Below are experts of layer 3 (counted from 0) of a mixture-of-experts language model. Rows are named router (the router's row for the expert), gate (a neuron's input weights, with its number), up (a neuron's input weights, with its number), down (a neuron's output weights, with its number) and show model dimensions 64-127. Each number is 128 + 32 x the weight over its row's rms, rounded and kept within 0 to 255. Numbers have three digits each.
After each expert's rows: a language model's description of what the expert responds to; "raises" lists some tokens whose logits its average output raises strongly, later layers aside. This comes from a sample of Wikipedia text that the model never trained on.

# expert 27
router:114177147148121098157176119147169085122155098143057145168086139089126144135168148092078097066148161171098135122144092133095137151170184140137130159108150109086112079110155096113128093176117117
gate0:156079097138142128140165124147181181159166092075165187084109101015163118218092122149047150131111104108098144093129165148120093151122100172128117147093141073181165119118147164073148131178106128
up0:078119233144175114174126149103124190141135101061124086091157130105127200097182175089158107118171091081129111140118132052113101098170137108106098134182162149114109122132127150164171082136102161
down0:108149151128140095071124137159162135168137064228096079142125243137140150083179141090112144093189113102115093095155159138163167198130165107071134112158108158142127099108097136122172170077087134
gate1:115114105143139203201184140125181096137129161169161107135125122126141129151062129127166157130168085073139087126155147189144151124116119164125112155111149142136099112199141173128078157111150061
up1:148143160085082119103119143160111154117150090108180161101106084119100091107116153161131169126084092168143076143149140085150199162076063158140156090162116156163133158131171100095143082180081140
down1:107119193137065097116097095101127135170129163136113151135132108146120113174135144162153109165089086155097133147142128103121078179104115090177105157074132155138097135131139129143090184075098073
gate2:077105093156141200081162192096122036134085094118105100136140074127154144091152124171111139096137097118140099065148169144148130105131128141113146102135100099162129146127144099122105132089159120
up2:068195138113124114164119092085135158155101110137113172068131126118126071046158090109175130158152112093143165124159157165062145084121150172112149190165132127131149100121109140150123132115154096
down2:118153136171080140132124135148115126133097100166112141140119153103155121148125115104119087098098095112179122089112128162123157120115127085143056110162168156094101166093115081065106083125090150
gate3:047061102124110104160103123160162154158132136122077125139076148170167147147164116201121155200142126069194078122211129118102075164162115129124101119095094082122102133176138170152119143167162183
up3:112150188112093167109127099170134135114138135142163167086079111159116176175167157112117131152114090161137135147105136099112128134176171163134136110143147143185108086105175162125163101103132179
down3:137105181138116181151134170149195166097154065157100137117134079150193136115133181072110126189087119122124154113137137135090131133124136156137125080170151111143210122134196127101090150126092136
gate4:126153069139143151109077097123137110106108105150104170155190157107144136144142085145096041145130157082111131158129164106135096093180170123145075148109127157130115128095162145075060159103157115
up4:112119120143136158104177181140153060127141132151124117130128118193127184103064138111165119129101121184125090088127151096089092116060156133134125085125151181146112142128108130134101158134084158
down4:078144137104096089142108098181155108096149138193135099070108082115147043164111097172150114124153145144121135157144096104155141147136158110104130104131102100130176113116125086092047108164101138
gate5:121164121131120114102129120100128169125141107141133103133124183170113109109120153086105124090149138121082106063093120122099095236148078139096186163121128078141208145140150125163160100076101139
up5:134174103162123048192180040072117136128175143228127165098172094171123130114091146105161142071165094088070120102085134162096123143119094108072146095107112096087192173130125125144189132113109116
down5:134168123122110130180086077108126106138147099140084100114142104160111140118162073116120127138121170068130113098148078148135103171106077193119125117121135117123160113129098044108124109249104095
gate6:136118128125124172138169128193145075129122125095158160113093192117155100121146136139128079117197068098125082135156103134091130157175156226093086160127097080150151118181181127154154132094154139
up6:153124167105143135113086143147123122219179127101164086099105126151100133191123154062135129183117075142142169132079162127139132092178148169097111158163136150130199104088151076166095131137121114
down6:126113152126134170111133169143070130071157168099082178108153116112125125157172137079123065155157197093156164156065140075126086083138155117182168085138102148151123133154097136111114127107090159
What it handles: Sports and election tables. Name pieces and labels in sports-results and election tables, such as Preceded by, Bronze, silver medal, Rockies.
raises: "in ", "on ", "with ", "s"

# expert 3
router:126184161126134101081136084200166091087089124130145163178132146064101176132115106144168103147104140105140154178163136112159155165167122124178058099122141148094156141114083173132100152133165158
gate0:103124107100132172154171115164143122101054120127151160123161135088128152114170103203119079145088175142115163136091133160097119106095164120179105125116114087112177102155106154091083112150105105
up0:090049106100152078148183106143178090141039140114153115157140169152168143189198103163156127111137176148102145074093124135166168101097129122103125130131147133132121109120085110122062091115132157
down0:146174141062144132163115115148175144169147096103145146115134120148084107162104124148150071171146138149137130107115159088200064126146141139117108153182129150147171205133099105098111094102143134
gate1:130118160090201118196134129115102098120098116197132145110084157124136199144138125067085094108102116084039148166111111121080163164161156158148173133150177099133134102130111134152121123107109054
up1:135140190086201172137148110158079145089122089134150101132131081168122098113101110137154088157085140064161143174109120116160096134148088122120192186142152087120106149102160174121074101116118115
down1:148087125120145060115117126101073130117128052142142179148108119175144147154064138125109037119111141148131171160084136120148071189122135181146077109148183143129049091147149130190101120114163131
gate2:119150137123133148184074158139113150157083178122103154101074111202116131098121173101110093101179087120101097140165112138063108117154176132126151153109167131138165118181159124144149056055104182
up2:117128129171128095108113093132127127199115174150111110167085161052098091145088108164108151119051118148134126093113130105132086123144161118136151132182171093134162141164068138049135137131146147
down2:187108115127166134145162119121158130135069124111063148139211139144168131153115096149114131176135131128183095097123104126119116113139138113194176099141120186143131089131151079129116179165115169
gate3:168176168099119090085175111173168132042062139175071097189148102101153156081149132124130122132079172155121115146131122128131159090159113190132159146151107176118178059131163125163178145151135152
up3:221130127127079150169084142097052140064146115098155130121140079102153080150106083104172162136114171106093035140186107189150091195119158124074129109127149166097107174144106186115130148144097151
down3:176119110129087130106085184121132141120148091138102169153150094114155102118130104166119125126152126068161139124143089086095194113121119147065115086178161138093087133165134111176158134106125126
gate4:100153097170128158170154119185151149114149087130173133135143145133134091125122074130136106173130146142092155118124087166121137181125114116121126156103147174119089111127143093093111139164068054
up4:137102095082098084100182106140123114114138105105116131095145135165132153167162119143091140122146106141127086144144190161131166131145183113130119141113169102104120123076192108151116180187178124
down4:117071138169165165132137141080150141154116127153132190132134164150111152134149178111132175077098158122115121131132082140118127128132079140106155069140099150089141109157133087132118127189128123
gate5:104154065131116127207092210067057121062164145101151071126176173117125166079135141171124115135148163169131164129117109138083130135111071103118143148109090094134165170170162209132108087114100111
up5:146126106159117067122117133130101151091169127118107123081147128125089076113138111177122113111077128141124148179158114115096126174092124130187118126183188143113085166182135156107126085153122116
down5:079059158177149126084119095194093058164175142077181148111129188145127152131091132078173122202174123121118130160120147148110147138141164141115152109052120088139116118165050221090131092106107086
gate6:139112128112171145121143115089098133128125143173082117083066158093135192111111090184081125113112118113122077079185130135098132075127137118106130138122099167141114101119093135111112133165120067
up6:134087164124159146170076132158117118135159112144143032119175099154097145054121109106070095134095150177087121129134137105132162177149084137121170160154160177057107134072132097119106098090162111
down6:129136140109129165102154102142178128098112162135154074116139137099071149127141117204131107119124047151144163091143167122133129087054122090191101100165145217104090079128156166116112118144131128
What it handles: Digits in numbers. Single digits and short number pieces in dates, seasons, ordinals and citations, often in album or song articles, such as 1st, 2008–09.
raises: "-", "–", "/", ", ", ". ", "."

# expert 12
router:135175135142109078078149081112103120158096157155161134138125134138109113173076166176184107060136090110141091154170162120169132107121142155135065119123168166110134162165094156094133146111065117
gate0:160153134186148140117151176153141133126053091141152112062079111176177142098093104106140137068175127120178109099111148161166138125129093089085064153077046127170167116119072132127139094156063132
up0:127154155112111183100130115127114124140151112105162120101116050071150117128073166134118086112133137088151127123158164156168132129163164140118068212122099135189131125137100079104134112125086167
down0:100097123118122152126124126139123152115111148108164083140105126156087134131119178121207139063082197092129128174156101173126119153160134163103163108122074168070085089130116074055128139070130107
gate1:176143115194168145116135140141099146109080109142122105138088148090092150108087101109072168152128127149146138126093142123112119169139138092134151101127137141151093139133159086123189136066100107
up1:128088143035132118131179150133148182151162113102160149208124174109165140113163101102131103097143142114140180166156130122084100145160150083136169077043140091139173150163057145142090119109155190
down1:130114074144115112157111119115138135108059113082135084122135127097157156122150141165143090116088159129066195081119113072065152145084175124117152137132119138149121125097130172132100200106163128
gate2:091164148141111157090095075147082140141111113074121099152113111146156094149114085154165102097165071109157100133191113180137093123119079126163096070147128118153148097141109126138178137164139134
up2:188118114138128142059132088114132181102133101124126065120145182151161111068138098113105161081140165103128073138116146102108093089108148031155084132104105091102138164169104142108111195110094110
down2:211111164140136134100137147143126116105096113100149096124138167142145153101137088177145098165124143122180169079097136152100062143090098129142162173193172147194134096115123109099161074095125092
gate3:222152133117115075093099174092087128113107152194135116115173136132177137122110121141123067109129106204167095189122143127178140131118156099134079151129136134135151103155113107148134058142151230
up3:066127142088125185130120096121149143120067132043160149173098155170134111073100119110166235119167119101075119100103122113150128126097096110160166099135171123166110120131127142095030155124168109
down3:064120168115162145134120123148113062095094094098115152119160105065099180131125129150101128100171189142155106186059172085149243109124150136085121068078109122156087129145147100103143128085093121
gate4:132164127188150055158059112217149108131062150163169146140110119062126164154100129137175121068098119148155113148108160127058150115136110157120092130153157129171052127145120152074231138120127183
up4:124138138145128170174157155101142152081129104155119090118128093119087140108133130151129121041132137147070128158110176127110130137144098091102153168151131105219112157151074114086154151094081165
down4:087099176094174159130147036136137099172156119071211171111151117092182151135146157173104122136112159136164136109154198115103042128166122113145098146093139065163117135095121130091136101113119113
gate5:123101137117155149126128127102196119091086149132130114114156166134141148101112141148150117105113123087142125131132123099137166109145106122116131134133127142151190131131077143109124118166104081
up5:071121146073080101159146154139150114135134122158095186093211092135076150133154158147125112089176110129137133056064081066176120083120148140171148109095147128133142117134104149065134189155045078
down5:151134082155168165133185109127143103225169142107156160106113105137127123164092145176132148128090148101149115084151146156159025122113137147121072142116107139138126127167137085132136139108118131
gate6:157139180118140112165163137156129189108121194144146131160158124080085126142096132101137172099146150090120094134139132099064145174113106126138106058145132123135145110120129175117130126120113085
up6:079092100112062090141168145146101178111155124147136125107084197119129117163195068104086166126132187121153123100173136156092145161112128116127086105128119129127085090139137147087153126125096136
down6:159152157083119178170118111082110121143112110123168128120164098160150072108173113182135129099125108102120143167113172109099142125161158080128114146102142100130129124117105103067189178189129129
What it handles: Place-name words. Parts of proper names of places, routes and institutions, such as River, Route, Port, railway, line, and hyphens in compound names.
raises: "and ", "on ", "in ", "or ", "as "

# expert 36
router:120091186103124163099132173144124160114144165077157159135076121161148148137155126097161171137182103064182135054109128149104115163105177219154093091147090084190107066124119085094075103099139164
gate0:148089160134082159157198189108172150176112127089129093091058100114119110134133104131096094132121159097135131163118180106112139170150045129125150115076102125150104103142122117118090173149129162
up0:154209059154101071127168097125105099130082091190075130160184134091146078170083158125102116128150159169173160074175205113172159119157117150108119159140109154106168151175143119231112117137155110
down0:132164096129148159103156129084124151072136127129176145080179102174087170119129109195149112136143109118157096146106089124142245082161126161047092094114103042154095155122181169104183133068184188
gate1:126095135138134096137114126091101100210065120141070129153167106117155089136087176099162087048132116144106114098115107153138153141119121141128151088153116116146179102160150168112134120106096173
up1:089129157143101126154170115132118126076146147102150101135110137168119119173120170115112208144103131077091148152175111186127134099105114119114094106168138130122185093186176130133114136131110104
down1:158157144144091110158136149124180205116146124048125169076128130126165128147143129144095075136124107134157088134120157133091108110115105181145116123184154071155145119176125162121133094160130077
gate2:187095198136071145117144125175101111093055122078105165140099135148080123084091138182137144165110091115095142118103174097118124192139141121154183179138054092129148137154125118139139124161142143
up2:104103130092066126112121125150176175095136201099187116118171130135148124079123108122103095128109068084123186145093183097082158054092127085146131124118133128211145152092073124138064119180120142
down2:098132159132153164115142130154113131193138161203155129056170084100138146135093131147127111092109158145093183123141146136095135116135102103122225114095148133139151088170155222088127089147100126
gate3:174158133134125141132133036118149114143084111121123139156133168106127095117164144177145125081132147144157177103143131111172113101159199174126111121112114185127161129139168114164074101127071121
up3:145092145142123144094162097195178084202090155097152149169149088104132115152176088083115152131099116105120154083143133106112129148119173201187148143113117148188115156091115092178106150132159157
down3:143121154093158210126128178102158191121137097103108146187174157100119135069142122145097154124139108162125108147106098137142098094094122073082128125158129048150170122144105092150138144168106093
gate4:170147111109161129092155143103125164132084102155124102125126128152165084105115144206122147094171131155150110191134119063181125092151121163093167149146070061150111128172196145162082152106160107
up4:159114124082161144094205155075138124099121119137117136096106145158130113141141097158115149140127108073106130140148163076155106071118131116154100094114094137105136076091145124129132148088117075
down4:098101091156134071091117124093138123175187152112107146150060147121089190171054102062130159086150140124099158099146125147122144130183152160129114134071138146128111150127085126073172074138110194
gate5:143129157120144162178123126142174152119164159155128090093157094098149125130195173098126063103121120126079160137109153121130174146111156174115134117132149133185164156091085166116102087171128148
up5:153176103145116086136124098162100156089092154116120163158166175089131141168197097152166099113162164145114135204109086149119117093068103124133043151155123115150124135141149114189053128132102126
down5:139147156149100137095095126067106154113094155168177111145168156143167140097062163151093158141140146109126094150109167106097202145205164153093092183159142120105122114121111114066165152104178094
gate6:147160073111152146084175092064133130086165112166135065110099163098155090207089111128106155131157143086122179153107149162123165144139121145166059154182133168148140101131109106113147130133107150
up6:067148116146162086124120094138133139137095134178135122192161139087161092151059189029208181111085218118101155107169141167148133127143156103109051092126095121163114161174105109168139160169120122
down6:120140137156129103128081086074088186121174180083145138121077105154134157107096107074165118126157117168147103121176178116127039147172201186084115130140118152085141057152159096132150152165057151
What it handles: Institution and place nouns. Nouns for institutions and places such as University, school, city, state, station, and production or campus, usually after the.
raises: "(", "of ", "in ", "with ", "| ", "and "

# expert 31
router:182130125096110150151161099108099139091170125139096122148142105110087094132075105112128086081159173098152133117140093084087154116130097166182153113102181148165097145115114148147124100163100124
gate0:212155121062098134142074152156120142139129155132128096130118168093138126150123122114127107136108161097150125118208176121142131163113154135076164145109104118089129152163103120129113150126094144
up0:151115146116147136082151195066060160115134145104153110102144140109084095145145138107118109130071109094101122168151186135110159144057131142044145133088096124138102158126111084158121081141151112
down0:149132106134231125178135116101110098174134121079108127143154167120081097089142154145140122137175135106091167104167152153201069147090093154158140098140160112215075169150126123135129156110140069
gate1:130097145093180135143193177117089157120118123135081082130117163135167121097116100120148162171161104122112164086104105139151147142101101096152170140119127121106159103181221140165087148164146097
up1:068103069121158171142152163147132162159114103077115184108139114107154126119103119100140116169107098147103153148112126172179120094166147140079154137163086119167151095150144159130114083077172139
down1:155099132173133165124130197119134182069125136118101125087145117081158091116088083137139103155104116135129107088120126115129143152137115138115088026152072140113132076146046136157084151168137101
gate2:138103162123096131118171107087154158125113145195107121055166161154155171121078204111097113118144163109124167107143169054229113155159134132145134128153120141167148115103150149158112193151096124
up2:112105139119146156062174091075059124134151138157115148142097139130140180173085125120109131176088100108081101094161123107156187156157124130106125137176167187126103073159164113150097142136087128
down2:140077110108093189088136078046112082117137159122121183129143122146148147176112083099132105128151100162100108150142090092171114150129133131164087098091145134167113135171113168148139154118115162
gate3:164157100123116143139064117136145131157167111103155131118115189126145107178138161091090157144122118114142117115188163181131123115132118136098141113167177135148129102143137089117128127165135137
up3:073160171063178151122139070037076132144156139157120104097142131161113120099138130157090117107119079159104115160178153094171140090127114185042139142106193100130138162139137115152124116166116062
down3:142127085129151130115138146143089140067171180097141123105131147098125046110152135145192151088125104135155099179131144186094160080108121171131119111097131152108193104114196102175135122124116130
gate4:101172095062195149114117091110156155091078123113105144107109145085121087164130120119177098084141158082100129130151122096131103204116162169164150110167120167151131168103092132136144093197134097
up4:142108164220088117088117076164163069140136118144062143108075086132155167133120090147138158090147146149156169109124175143111136087168099138108088140148093116141158110144209086104153123065127170
down4:172098103172180151097129188088087080125130144137105139124149128135120077149133128062152169096114108138127139125200113119075190170150123118159103120096124142085158135206142112156118087181138149
gate5:177147111072119124094125103174126118168141137095096077193114176158173085130111098177130117163095179098141111143184123075101143118210123112056107172124159161170112154128162113153112067140125163
up5:043056121146098145154133093113112138195133130150130174151102091160134114190129151088134143133155135151117103127139156169138118106124086135149100124117095162109166104110111095164147122107130124
down5:122127119157088172205149128110116119126186098116116147124121139153140152126140118160100108095128214134161132138209142127100134119143108167072108133184147144107141156149127140145083130080097147
gate6:121096127174103107122135065165061154140145093164129101144155125049123161128141101194096177095119149093100093154124106115081125156104102110201102212119123099140142171139143119145113082136181103
up6:056137110148161096140076145102135083152126113093118129176097115063137133138118128164125193073128105116096098136086144156154120119130122135130100191047100075131098133096161082143108116117198114
down6:145064133090170124122140138097121118104118168199138167162138119082080151125151095104118133161139096163130211114147104143104086143160168117164159115097078098141085126082126142149121092084079152
What it handles: Mid-word pieces, species text. Inner pieces of technical or scientific words and "in"/"with"/"; " in species and anatomy descriptions, such as aer-ating, humb-uck-er.
raises: "j", "in", "for"

# expert 39
router:124140134132153138102150145158087110097130145103103186149107196091088164120142168064101166144102140128144147153174127144144129177144150129130091162164067170133098101186113174091108151094099128
gate0:088218082087159067195142089103109082115176083122105079178115123089135131089093117124108188115192114129122133123141092115148133177108075059086124155144140120050098087129200129113123167144122164
up0:149109146110072137077141124147119165088083133101147144096171137140094120091139150093146177166151071096155069074104137109127097143062134171170142120154165143118160227108145201158115113149161172
down0:068150210167163145141141121159111175151082147077128182148096126124142159127174119131124132140179117122129168154133071077120220135161098106139155110149145140124156150108197170105168106115125097
gate1:138165103115079127116150159065101137201072105140109122182141177156165106151121107077079132101095158094111102142109078130119133126099148146093127136147107089115095131137079175122093107175092123
up1:129159120151121153121116116197138161185144138113152065151075094146147066116095127088118121123158159088134130155130081144155098078117131163097119141085040084106092125124169139102159164125073120
down1:157126133166096105146068099122142147115158125185136139102090146167136116145138102113160133102112109143189183104154111160130160072103119121123113131153192151149197108129181104135141145175147115
gate2:139088182108148129149135103076134132094124081169127165140111142090116068123136125100077085107066120097118142118100188059106083116164132130145174191131064123162205117137101168169180131117108112
up2:115126167199164110137110137162143203193156095156150189063131133183185160108135162130181192151134163182063113166099139158156078135183180125058156135128137146130133098133093141107068062162106065
down2:129109163135125106147097188076141153146085142137139112111127136086128091127124169144161100066094188147180096095132128211126108108131101051095081060077099161114077133106115094119142153099134124
gate3:136143159119118090156105102149136127146146163086123082123179175169123123082080126152069141147171078167102130123120186132131193114096132201132135102138122177110150102101043121135174129175109165
up3:119164091064185084084118131090142092117135121151127137137144101058106113165129086120131095149096172147120121104129132171115074182113114134163093159155107155117152151155175130116058108105137098
down3:114144128108068095080092165148113112146097130102102147118103136148134153180107086153149136143151099162104089094146083059077164171120156065156184161113108174120131112175168174119090146147128133
gate4:107150174100174158062118139092099094174108137133112130042129181100118145167121118122109125133115077106094125113063151144191124084139137094114113111221083159152143134172133146093130188133176130
up4:171119153195170143082148119086116106138093094101124172142171087175102125093138157100220040132093158079108123135123103108088128112093093120095118109105093182156155112131112137050165120142097172
down4:090079123157140170092150109133162125131101156115099141156119178116117122130167152138155147138117161106091112153115096145132176133087152133108174130150064134087131147153202089176131142113163164
gate5:076123130151184130126127135095179165113136144089091123151190142088106159103118105143166108164115143147119159129145152150148088115183163134161154158122146123164104063172101128171106147136053141
up5:092160168087107150136154114102127167148119134097110114097154105139153117096182123123175167086148118161139083102131121107124142113195187115157168131085136135140141166120124182212134092160050216
down5:081148101133125142105126117097117177182150058138134134153097108122120167168133186128116118138082116126089167098134108203158041137177159173049140086147193094184089132128106076145169138168150099
gate6:155133107133089087093101132120100109170123092103119071112123120104152143140118121195094104202163095142125099181156120111135125133086111194115148142184148108111117149131145136144125058126152150
up6:144156071112218147161093111169176083148104129175168171166090150122137075128152123101161116138133194097179103065132114162102146123179117076154129133142138123175102162174104121098166116105167111
down6:168136161132108114100109152150159133152106049160165100123155164161118198113151102116124178089149109109141145151145115110167155099140158222089176120167160115177185101151109122070099074184106125
What it handles: Word endings, coordinates. Suffixes and word endings like es, ed, ville, plus prime marks and year-like numbers in lists and coordinates, e.g. soundscapes.
raises: ", ", "this ", "ali", "wi"

# expert 47
router:142163091109163101089193101171102134151168140176060176155071120099104098140075163110159165094110160086087122139129156111114159160081155183175119110074088152123146153106095188103154110167113113
gate0:123151129119112141097102143148135149135069148160125083168195118111192130090115140073092147134152159166102139122113074110174148155167175118138084161176077099077097155135126176135104071141151095
up0:122116186056126144125158133150158129140132104091174128120116199151142138139147062171147056074137141059130148074133110139083129131108119182133135154118149123218084143073172090170147129074155100
down0:133210166135153134043140139069128159118120136068115105089080127084143117164112184094140152199126113091127115181145119079098153129114112154084114127167128122155126125087115153091158158104101119
gate1:155136139121172138193127069115196161112115121154162171102062131047150119090154129150104151105133189138134099144103131147119135134114172091112120104093101108080149098120115126123114211122079174
up1:140113163139129136144121119155141116133133065125177121151117123098135177092141106142160021171108092176175100166107090123142137105103157103114136131062119108111135113143127127112146143099117159
down1:145142144090109098140152149091163202126126181161125121139141091088150175110158172113130099095093141146058122114147115099103118137103073094088117182138130093139123127058157197138153082095122138
gate2:106140134142026123148108164041074127041189110131121114143162146103116152101133138142040130106142114156109135139189192113190103218115148167160109146165091150084158104077112139128170120132104110
up2:183183163098154093152105123103157077181181142080167098063134127129158159070063119159145137091112161164147160138132101085077124118127112108129109138103177061088089104167053114111142186112216117
down2:138100118098070159093091156139148184123117150080169094090135137055156146126123137101140066155129166111149078126097194085169084094094184134116152164083108093139083089071077143159090100100122129
gate3:097145074187142071161114121113156133118121086123099103218071135116106083135126156160168179171119137082138198118146099119107138137110163146134164161149143108120124155102086163170145178137106161
up3:124029065106103114189102149149157151095109142154180219173086124154141156105127087151169093139132101071148160171165085128123160145116095113116169130114129164118156176111109117151110199172097106
down3:057131169137125118082174108108113068102107169175186114109149118069132156108146168175071224091116136169088143151164107077141128148138098151107102069180137119142169149158157128092116089142065171
gate4:150139129098109110173206094133149179184173166111134156155143138116112146106079094102057160129077124116137206139153164136120148112139184100127146147165147159103116154113171167168119136141087113
up4:129136170150082104146114118175127110118106087173103134121081125136089184134163140134176138103110116066070104133165148159124171171120059133118123158110157129116117178119138151129145104131102094
down4:112154129111075156124134157085129118088088192114113145132167170075148137132155120142085113142101141104114104142059221115151123117121179087109119130098160093199175174136193102182169139193086112
gate5:132115102104104146128123100136153152093066131112107152110162080127142069137115095155113122102105090129137132197142144113099120182139135120070123105130146096181144112130088144070109119094125109
up5:118154124096135141127186075093159102163126141105167122135160128151135110115084062116157119100105153177089167172138134150109126206099069115063169162123111119108152142127111113088102063137170117
down5:153191137079115138124123118070140101131180112158131140145128049171131116162108086090104129115109094108106197120151098137141168157099140139058125119089123122146102158076158132155143182116129137
gate6:121116148128160196090149114188117148116111140109064143125127071113116108189156089159066109140141163074129150176201097176145179163121145206146167146132114153124154133171175171107152122105092117
up6:109147087139089117130141109137107123180132083121107083112099114146184090147084172127099132138153053171159115146073124095145088126130091078116099096095137154112091137144164175118087139170120181
down6:181134173108119121146099150190118169129111116098149139113147148181162080073130171093113181122066129104115130072096118117108068134063109147122103122147101125129145086118083137129122178089093155
What it handles: Prepositions and modals. The word "to" and other prepositions or modal verbs before a verb or destination, such as to school, would, should, into.
raises: "the ", "be ", "a ", "have ", "make ", "hold "

# expert 14
router:076136138175138190096141160139139174123128142088120133116076110160130163177136142106063154167110130143147105140117180119130123123186127163097093187064139070142131100131089104119195136171178111
gate0:138129167112106082117125101080087110139135126097101097090158160099155065094157099055142145164064114123193114077202129092135141103129091151112117144179093141170133131138098088173097099160140103
up0:173162132152135145072182139118126152137094137157154110169138135132124156167120153156115139116129131096086152123077181105096093108057112128110110123107169163092180139090159138024093218105078171
down0:104102120151131170109106101144148129123126060174078146157148118137125097065155196134113108107126136151082173114048165100161121062130094160138116151127089059107132155149113114120109201160093165
gate1:143117136133104115159121138148132139108159099168116163119120079067137176131136183192110129170117148130110107103127160121084145122141062117141101134094092144122139100129115108106156143126175089
up1:113209164155137096145164074131136154126092094167099123114156094123163103062058107170191166118129092137127114105135108095153104168141148131191121122103123120166180097177151154141102099119101088
down1:121182201141102211119161133128074111164166120148116155175131122100103152134177163138155121143108143095139149121139146136125000098109125086102129194103180170131093096100129109149157145149111067
gate2:110113091114136117172103182072110084124176196166131124134077082159102158172097107142057133145129163120114087110075137123156136095088141144091136118080133100048144114102144151187129130131154073
up2:143172162098140128089127051091056121113151128134162148100085115171096113123162130143102170131158169139155127141157105168116145106078139117115093159159117155075087117125118209107108130159138103
down2:109106128095119119129182124096193120159163136107072124154138104114109101072116126164176134133094163154123129077109168084141119169179089143148159062191130153144113123083148078108128160140125151
gate3:186162150110128077120142061143185094120110149100167132199192143077153099101115103115151156108134218129138137119178121120127101093095098169201080130138124150099113135158156161122132104130151109
up3:153123176159146132083142121124105120118127151135124156125116095110178122122161139206134148118125101086203121088066116101118116054131120146124185129107194111105088187133139182155161174139095140
down3:152177201108088112096135112143096119109091103135164106111111121136155053170144149164171156119158164149173115126073081109107046167066099158149155085217141150146134175111144181146065131122147188
gate4:070160141179076100095108103141119137161090154129147095124090131100160114141096060093176161121151095072116184132088111104036136147137137167145140151163131157144109086095142083140101116155132166
up4:157133111115101117138075094085183085066144130139105131141129175092126144170131108132149169079180157158128120194158098135117127145128102128112117082110110083099172173073111181096132167151101160
down4:147152122118098079107114079145100118118130150116163123149087127097081109126117130118134104092157110111153155180184074158110092122197128194139125139096119175155128128120142089093088142125093101
gate5:136091136190101095143177143098086117094161106083119079175115162095060117121111116161086115113147158090183110090093134150101154106147117114128140106100184172159171140087135151057150171064109094
up5:135160131152115107107131065085137110173195119060108057113140164138046120110086098148160132113173168159181155140176112162117154160094139136173052110140183131042108191101130132159105152100136093
down5:140141126123113132098118125132106137127103155166143141109148150099132158151101125134114082133136137167132139170080161103118211184120107119221150110173133170081109159136115170148124108090057161
gate6:069156141142125132147127127200129109116035135174163086186114109139103129102104134103135096163077185104156119148122129080097114113101107153112143122150142104185147155074107168082135153130116170
up6:167061149156036137103141160074115194142105194146112139168168141139099107103117168061097114149069121156172164118157089094172133113132113082124107152116107188116132134184131106148090119107117116
down6:125104060097103133116160171131115123124139198077140095159253138144092185145126088140057089145100159151157133121124133097113183107162098063160143069055207107120136116128077158150108145090119106
What it handles: Plural nouns, commas. Plural noun endings and plural nouns such as people, children, books, chapters, writers, and the commas or parentheses after noun phrases.
raises: "(", "of ", "with "